Experts of a small language model: 2 picks a token, 6548 steps.
Below are experts of layer 7 (counted from 0) of a mixture-of-experts language model. Rows are named router (the router's row for the expert), gate (a neuron's input weights, with its number), up (a neuron's input weights, with its number), down (a neuron's output weights, with its number) and show model dimensions 0-255. Each number is 128 + 32 x the weight over its row's rms, rounded and kept within 0 to 255.
Before each expert's rows: a language model's description of what the expert responds to. This comes from a sample of Wikipedia text that the model never trained on.

# expert 28
Description: The word met or Met and metast- or metabolism starts; also letters like h, kh, zh inside foreign names, and blank table cells.
router [ 99 150 152 138 173 139 181 125 125 137 143 149 113 153 193 100 135 149 177 141 126 102 107 124 182 112 129 110 123 178  60 143  93 134 194 141 163 108 116 196 121  83 164 114 153 119 137  80 101  66  71 117 153  94 189 166  90 125 172 141  83 115 100  91 139 192  69 120 120 103 104  82 160  97 152 151 155 166 157 123 103 154 137 163 139 117 128 155 140 116 165 146 128 104 174 143 106  82  97 151 140 140 163 126 181 128 154 111 110 168 143 150  84 152 117  68 183 173 119 106  99 179 144 148 150 159 129 113 121 119 122 113  85  76 211 160 156 128  99 106  80 129  95  78 165 120 177 116 142 130 171 113  76 100 168 121  58  75  81 135 169 126 114 163 105 137 183  82  91  80 126 149 106 160 120 136 109 153  99 155  98 171  79 174  89  65 112 104 162 120 132  73 159 160 117 144  78 100 130 131 119  82 157 147 108  70 124 104 102  84 148 154  92 164 161 116  83 121 191 114  89 148 140 128  91 165 150 133 114 177 138  79 167 130 107 163 119 119  85 106  92 162 115 138 147 128 154 115 150  72 172 131 158  73  79 132]
gate1 [198  87 144 156 103 170 107  96 121 134 101 156 108 156 211  79  74  89 103  99 140  87 155  86 141 152 170 156  77 150 102 134 148  73  74 120 146 116 227 105 137 101  99 103 143 114 132 115 191 142  86  76 142  94 134 139 133 100 122 121 114 122 142 127 127 163 153 131 149  82 103 106 140 134 118 112  60 132 136 130 104 103 154 131  59  73 152 180 128 126 172 120  74 163 129 157 191  43 163 166 117 132  95 157 147 200 150 190 124 167 128 153 100 138  70  93 121  78 131 117 109 153 132  93 149 137  91 149 113 125 196 125 130  86 129 124 140 126 148 102 150 113 144 146 102  95 122 137 123 148 197 105 148 178 143 178  92 143 119 147 124 118 162 132 120 111 170 115 131 126 149 127 116 126 151 121 181  84 159 137 146 123 133 179 132 144 139 158 141 105 151 115  49  35  79 124  90  83  95  90 163 117 199 114  69 119 107  93 141 113 120  45 149 120  90 198 163 149  85  94 102  89 170 100 156 146 127 100 163 172 127 116 108 122 147 155  83  86 110 144 149 120 183 164 152 131 131 145 153 140 144 152 123 115 105 146]
up1 [192  96 152 138 115 168 127  78 137 124 104 123 159 126 221  43  83  97 103  95 160  67 129  74 131 144 151 151 110 143  93 116 119  92  90 121 134 123 209 100 124 107 128  94 141 128 141 101 205 133  67  56 155  97 162 129 161 114 107 135 113 134 133 110 115 138 136 124 149  77  86 126 147 134 136 106  96 118 136 146 116  94 140 125  59  66 167 171 149 115 156 112  76 186 126 189 169  48 151 179 124 113 124 158 189 177 167 167  97 162 109 146 104 130  90  88 110  60 124 104 125 130 113 103 151 122  84 132 110 105 202 132 138  91 111 116 157 150 155  92 145 126 124 141 121  69 164 119 126 162 198 121 152 163 164 149  86 144 107 167 144 138 148 125 115 116 173 148 105 137 131 141  94 126 154 162 127  62 143 130 124 123 133 159 157 169 168 149 130 102 148 131  54  43  65 112  82  82  92  94 177 131 186 136  97 132 121 108 149 127 104  83 116 104  92 162 149 158 130 103  97 109 178 148 164 132 119 102 173 165 139 131 126 159 138 138  99  87 114 144 151 131 186 167 137 138  85 166 137 133 141 159  92 129  84 153]
down1 [162 143 158 108 112  95  77 117 168 118 134 118 144 197 139 148 203 104 205 149 144 161 119 151  86 166 151 108 127 133 175  94 172 181 116  86 153 134 114 156  83  51  57 117 163 141 159 131 128 109 196 113 157 115 160 126 123  98 134 152 110  88 119 158 114 141 126 101 177 170  93 157 122 139  96 144  97 148 154 140 146 102  89 126 149  94 141 157 169 105 112  89 134 159 132  99  78  60 110 107 125  73  84 128 159 172 168  98  80 146  64 108  79 190  84  94 171 118 112 106 138 136 129  43  85 164 101 147 171 158 166 141 107 161 107 134  77 105  99 191 139 103 129 107 177  71  98  86  69  77 119 140 145 212 116 143 143 151 114 192  62 123 118  81 151 142  74 123 121 131 139 116 130 129 186 128  94  88  98 128 121 129 147 105 100 136 118 109 116  84 128  88 109 111 126 153  91 139  98 135 130 132 142 169 101 183  93 158 137 110  95  98 163 151 128  96  73 143 141 117 131 135 144 188 152 152  76 162 159 156 162 111 190 139  81 186 165 161 115 107 135 110 155 153 155 158 132 158 127 107 165  96 117 146 108 113]

# expert 13
Description: Opening consonant pieces of surnames and proper nouns, such as Br in Bridgerton, Conn in Connie, Gl, McK, Str.
router [146 155 131 115 137 164 145 102 136 119 165 141  98 190 175 100  99 107 111 138 155  97 134 174  59 158 141 104 167 128 133 155  81 136 162 195 133 118 134 133 137  99 184 157 130 177 153 163 130 169  96 155 113 107  95 190 161 169 133 157 147  75 175 142 132 165  97 159 136 211 136  75 167 133  96 181 192 140 103  68 122 144 115  68 148 172  46  87 141 126 159 130 124 184  89  91 179  85  99 133 139  83 138 117 135 132 132 103  92 105 108 164 191 105 125 117 147 135  98 133 174 166 136  99 153 134 100  98 176 103  77 134 156 139  74  98 164 103 100 113 147 119 131 109  94 190 145  88 117 132 137 181  76 150 130  76 122  85  95 118 112 120 150 124  87 127  96 151 147 135 124  96  97 180 153 145 151 105 151  95 106 172 166 204 130  82 118 125 121 123 185  98 149 130 114 145  41  90 118  88  99  89  81  94 151  74 178 133 110 144 129 207 148 131 127 109 142 152 106 146 158 112  93  92 181 151 134 127 101  97 152 128 130  82 100  99 179 108 111 173 124  83 173  94  97 143 122  84 145 116 115  91  84 136 151 100]
gate0 [ 90 124 137 127 209 139 157  63 133 167 119 115 120  84 135 128 134 142 148 117 146 122  69 165 137 159 145 133 119  96 119  93 136  81 104 150 128 151 163  90 177  98 129 137 143 109 158  92 170 166 116 128 120  88 127 101 103  88 105 136 126  92 114 140 166 129 196 151 136 170 166 127 181 137 133 110 165 140  78 134 137 124 157 155 163  48 142  87 165 128 115 106 148 127 158 167 128 192  78 139 114 123 117  80 169  74  81  78 106  84 118  80 137 141 127 121  78 148 152 151 104 124 120 160  86  92 156 124 165 227 170 148 112  97  95 129 159 130 171  88 118 127 153  59 119 134 115 116 196  78 131 128  64  95 152  91  89 127 181 164 143 152 143  64  74 121 142 112 143 115 149 118 117 113 131 170  84 101 117 107 124 164 101  73 157  96  75 155 130  83 167  78 139 155 120 150 126  75 170 145 104 142 117 144 111  45 139 137 192 148 176 105  62 108 134  76 150  87 143 157 120 100 123 145 146 113 137 125 164 100 131 149 141 158 166 115 185 205 131 192  83  66 150 150 182 120 117 169 105 107 123 141 106 151 110  94]
up0 [124 123 163 155 205 107 134  69 128 161 118 144  97 126 142 137 138  93 113 109 139 159  77 144 130 133 162 130 104 140 114 108 146 109 162 142 149 176 144  91 173  67 122 140 167  78 145  74 155 141 138 164 129  93  87  66  95  95 124 112 127  84  68 149 158 110 186 135 132 196 167 142 168 125 109 126 162 141 137 118 117 151 155 165 156  65 126 110 152 139 110  97 148 107 148 184 126 170  52 147 140  98 138 124 170 124  95 106 128  82 139  68 127 145 123 134 100 175 110 138 115 139 144 122  96 111 135 147 135 224 131 186 129  86  93 138 180 119 150 120 109  92 136  85  97 136 100 142 153  89 105 116  65 110 143  81 116 136 172 159 141 137 152  74  70 122 152 110 149  78 161 119 110 115 140 158 105 103 100 113 126 160  81  71 127 113  87 140 138 114 171  74 159 116 127 163  97  97 167 141  73 139 110 176 112  40 143 160 174 117 224  60  50 128 151 116 191  84 143 131 131  85 145 150 120 134  95 109 128 140 134 136 108 148 181 115 201 179 115 167  97  64 141 130 168 112 138 153 128  86 144 127 143 161  75 102]
down0 [120 158 137 114  84 124 158 153 123  54  58 128 120 109  99 134 140 136 123 131  73 108 144 158 143 113 134  67 185 153 152 169 108  85 150 156 171  87 171  71 129  95 148 157 172  97 152 130 117 190  74 112 143 149  89 163  55 162 102 162 107  98  89  84  88 170 140 167 126 131 102 156 151 141 103 162 118  85 154 105 117  91  98 139 131  60 138 133 137 158 127  80 110  87 150  76 162 117 100 176 100 125 187  85 145 146 154 107 157  98 139 109 141 153  39 128  86 159 109 107 145 192 169 171 117 127 149 164 159 118 144 130 128 140  84 137 121  63  98 108 157 152 123  98 122 179 143  82 148 222  95 157 157  55 116 138 112 145 121 128 106 186 164 116 103 132 186 115 111 130  86 115 144 115 195 124  92  70 100 102 104 143 128 206 130  81 103 178 138 122 150 148 155  90 109  88 171 149 119 140 133 101 138 121 108 107  67 139 166 150 193 162 114 156 134 125 104 120  94  88 103 162  57 100 139 157 143 113 165 129 133 142  99 171 160 112 104 139  91 106 107 165 136 126 169 158 136  89 115 160 139  96 103  69 145 121]

# expert 44
Description: Single letters and digits inside words or numbers, such as p in carpenter, Corpus, c in Tlaxcala, and digits in tables.
router [ 89 152 109 135 158 170 157 154 125 144  96 124  87 225 195 129 127  93 101 178 129 100 165 118 123  67 102  63 123 166 158  62 150 113 159 111  83 135  82 155 175 105 130 145 148  98 124 122 133 172 127 130 128 101 161 124 165 183 115  96 186 110 133 136  94 137 155 127  69 189 102 126  92 110  82  82 129 150 144  73 168 128 181 186  81  99 140 128 149 169  92 114 117 147  90 151  86 102 170 100 122 117 135 134 185 162 134  98 194 187 124 109 150  97 112 171 145 113 146  65 103 196 141  80 135 131 156 112 124 162  92 123 131 142  97 180 167 127  80 120 170  89 109  93  98 188 173  77 104 152 113 154 117 100  56 158 107 143 153  81 128  89  97 188  77  91  68 136 129 129  89 161  82 110 132 183 123 112 135 148 124 134 155 110 104 101 172 182 175 113 157 170 106 122 106 129  88  88 110 117 155 161 165 179 128 184 149 133  44 146 115 109 164 137 174 112 116 151 114 127 109 101 173 140 149  94 116 113 156 146 111 136 142 109  96 125 112  89 138 104 136 141 131 144 114 165 159 154 145  80 118 143  85  90 149 142]
gate0 [111 187 143 129 141 166 130 105 124  95 135 138 100 110 150 112 109 114  40 130 116 117 139  55  99 102 131 187  88 130 106  82  95 137 145 110 126  93 104 130 128  91 141  84 151 114  30 168 126 150 124 151 116 109 141 127 132 129 155  79 148 111 126 146 149 132 153 106 101 147 124 170  89 148 109 172 111 102 149 153  95  97 139 157 141 202 128 107 123 118 143 119 131 168 141 102 136 131 138 128 116 107 106 143 195 144 192 103 149 184 145 133 128   0 121 163 153 120 118 153 120 160 143 131 159 150 101  87 108 154 174 155 128 205 127 103 101  55 127 140 127  74 114  64 135 121 144 132 139 120  91 168 114 116 158 116 112  79  64 116 102 159 137 178 110 164  59  28 102 155 148 168 134 137  97 122 121 163 182 157 117 142 130 139 181  51 141 128 131 146 112 168  87 102 146 116 161 160 101 136  84 144 177 138 167 146 193 130 142 158 209 101 137  83 156 128 159 113 156 100 131 114 118  97 154 116  82 113 122  67 138 179 137 121 139 103 113 109 160  84 150 104 132  88 116 143 128 172 150 178 174 170  71 120 148 189]
up0 [106 177 161 134 140 130 156 116 109  87 117 129 124  85 151 100  85 124  44 133 107 106 161  61 115 105 104 166  73 128  98 102 110 118 161 113 104 121 111 115 126 105 134  77 151 119  37 164 136 144 121 170  68  92 158 117 117 125 142  69 145 120 129 111 149 121 149 123  89 127 118 160  69 164 105 147 101  88 149 170  90 118 117 164 134 202 129  97 110 129 142 123 138 140 152  91 114 125 142 126  91 127 129 129 192 124 178 103 138 149 142 127 114  19 116 156 157 153 106 157 120 183 143 114 170 171 110  77 117 166 184 163 108 196 146  99 114  61 124 138 112  96  96  76 135 109 141 130 139 142  74 186 150 115 160 107  99  99  71 149 117 147 142 171 144 153  62  55 135 169 132 175 155 160 102 104 138 162 147 127 127 129 148 147 182  82 168 105 125 132 107 163 113 152 148  81 162 155 114 142 103 132 149 147 193 163 170 126 157 168 207 116 107 104 137 155 166 123 152  88 126 131 132  65 162 104 116 114 129  91 144 161 160 126 140  89  88  96 170 100 156 103 127  97 104 132 150 181 135 151 203 177  57 141 169 191]
down0 [131 167 112 156 196 135 158 122 175 131 132 110 150 178 167  85  73 120 123 141 142  95 121 129  50 161 187 147  94 110 113 150 150 134 141 148 142 126 112 148 135 120 176 126 131 190 146 165 117 188 112 165 106 148 140 164 122  89 134  80  66 145 115 143 134  77 131 120 167 132 168 142 166 154 115  94 150 144 117 151 154 133 125 108  99 192 117 120 115 146  95 133 116 104 139 126  56 125  41 108  61 101 105 189 182 134 117 155 121 168 132 164 162 114 162 130 230 142 171 167 174  95  91 149 133 129  82 100 105 116  95 149 126  92 218  62 107  65 140 116 123 103 129  76 110 156 159  97 137 137 143 137 137 143 113 170 101 157 167 170 118 118 118 108 150  92 131  97 124 157 111 103 113 175 107  93 168 152 103 166 121  67  98  75  98 165 106 172 100 150 168 168 111 152 150 115 144 115 126 143 104 147 160  82 150 165  88 131 104 112 159  86  92  75 185 108 126 137 194  71 151 118 185 152 126 166 119 121 129  88 126 136  87 142 102  82 105 133  89 127 131 114  72  86 178 188  88 166 106  97 140 184 108 140 141 107]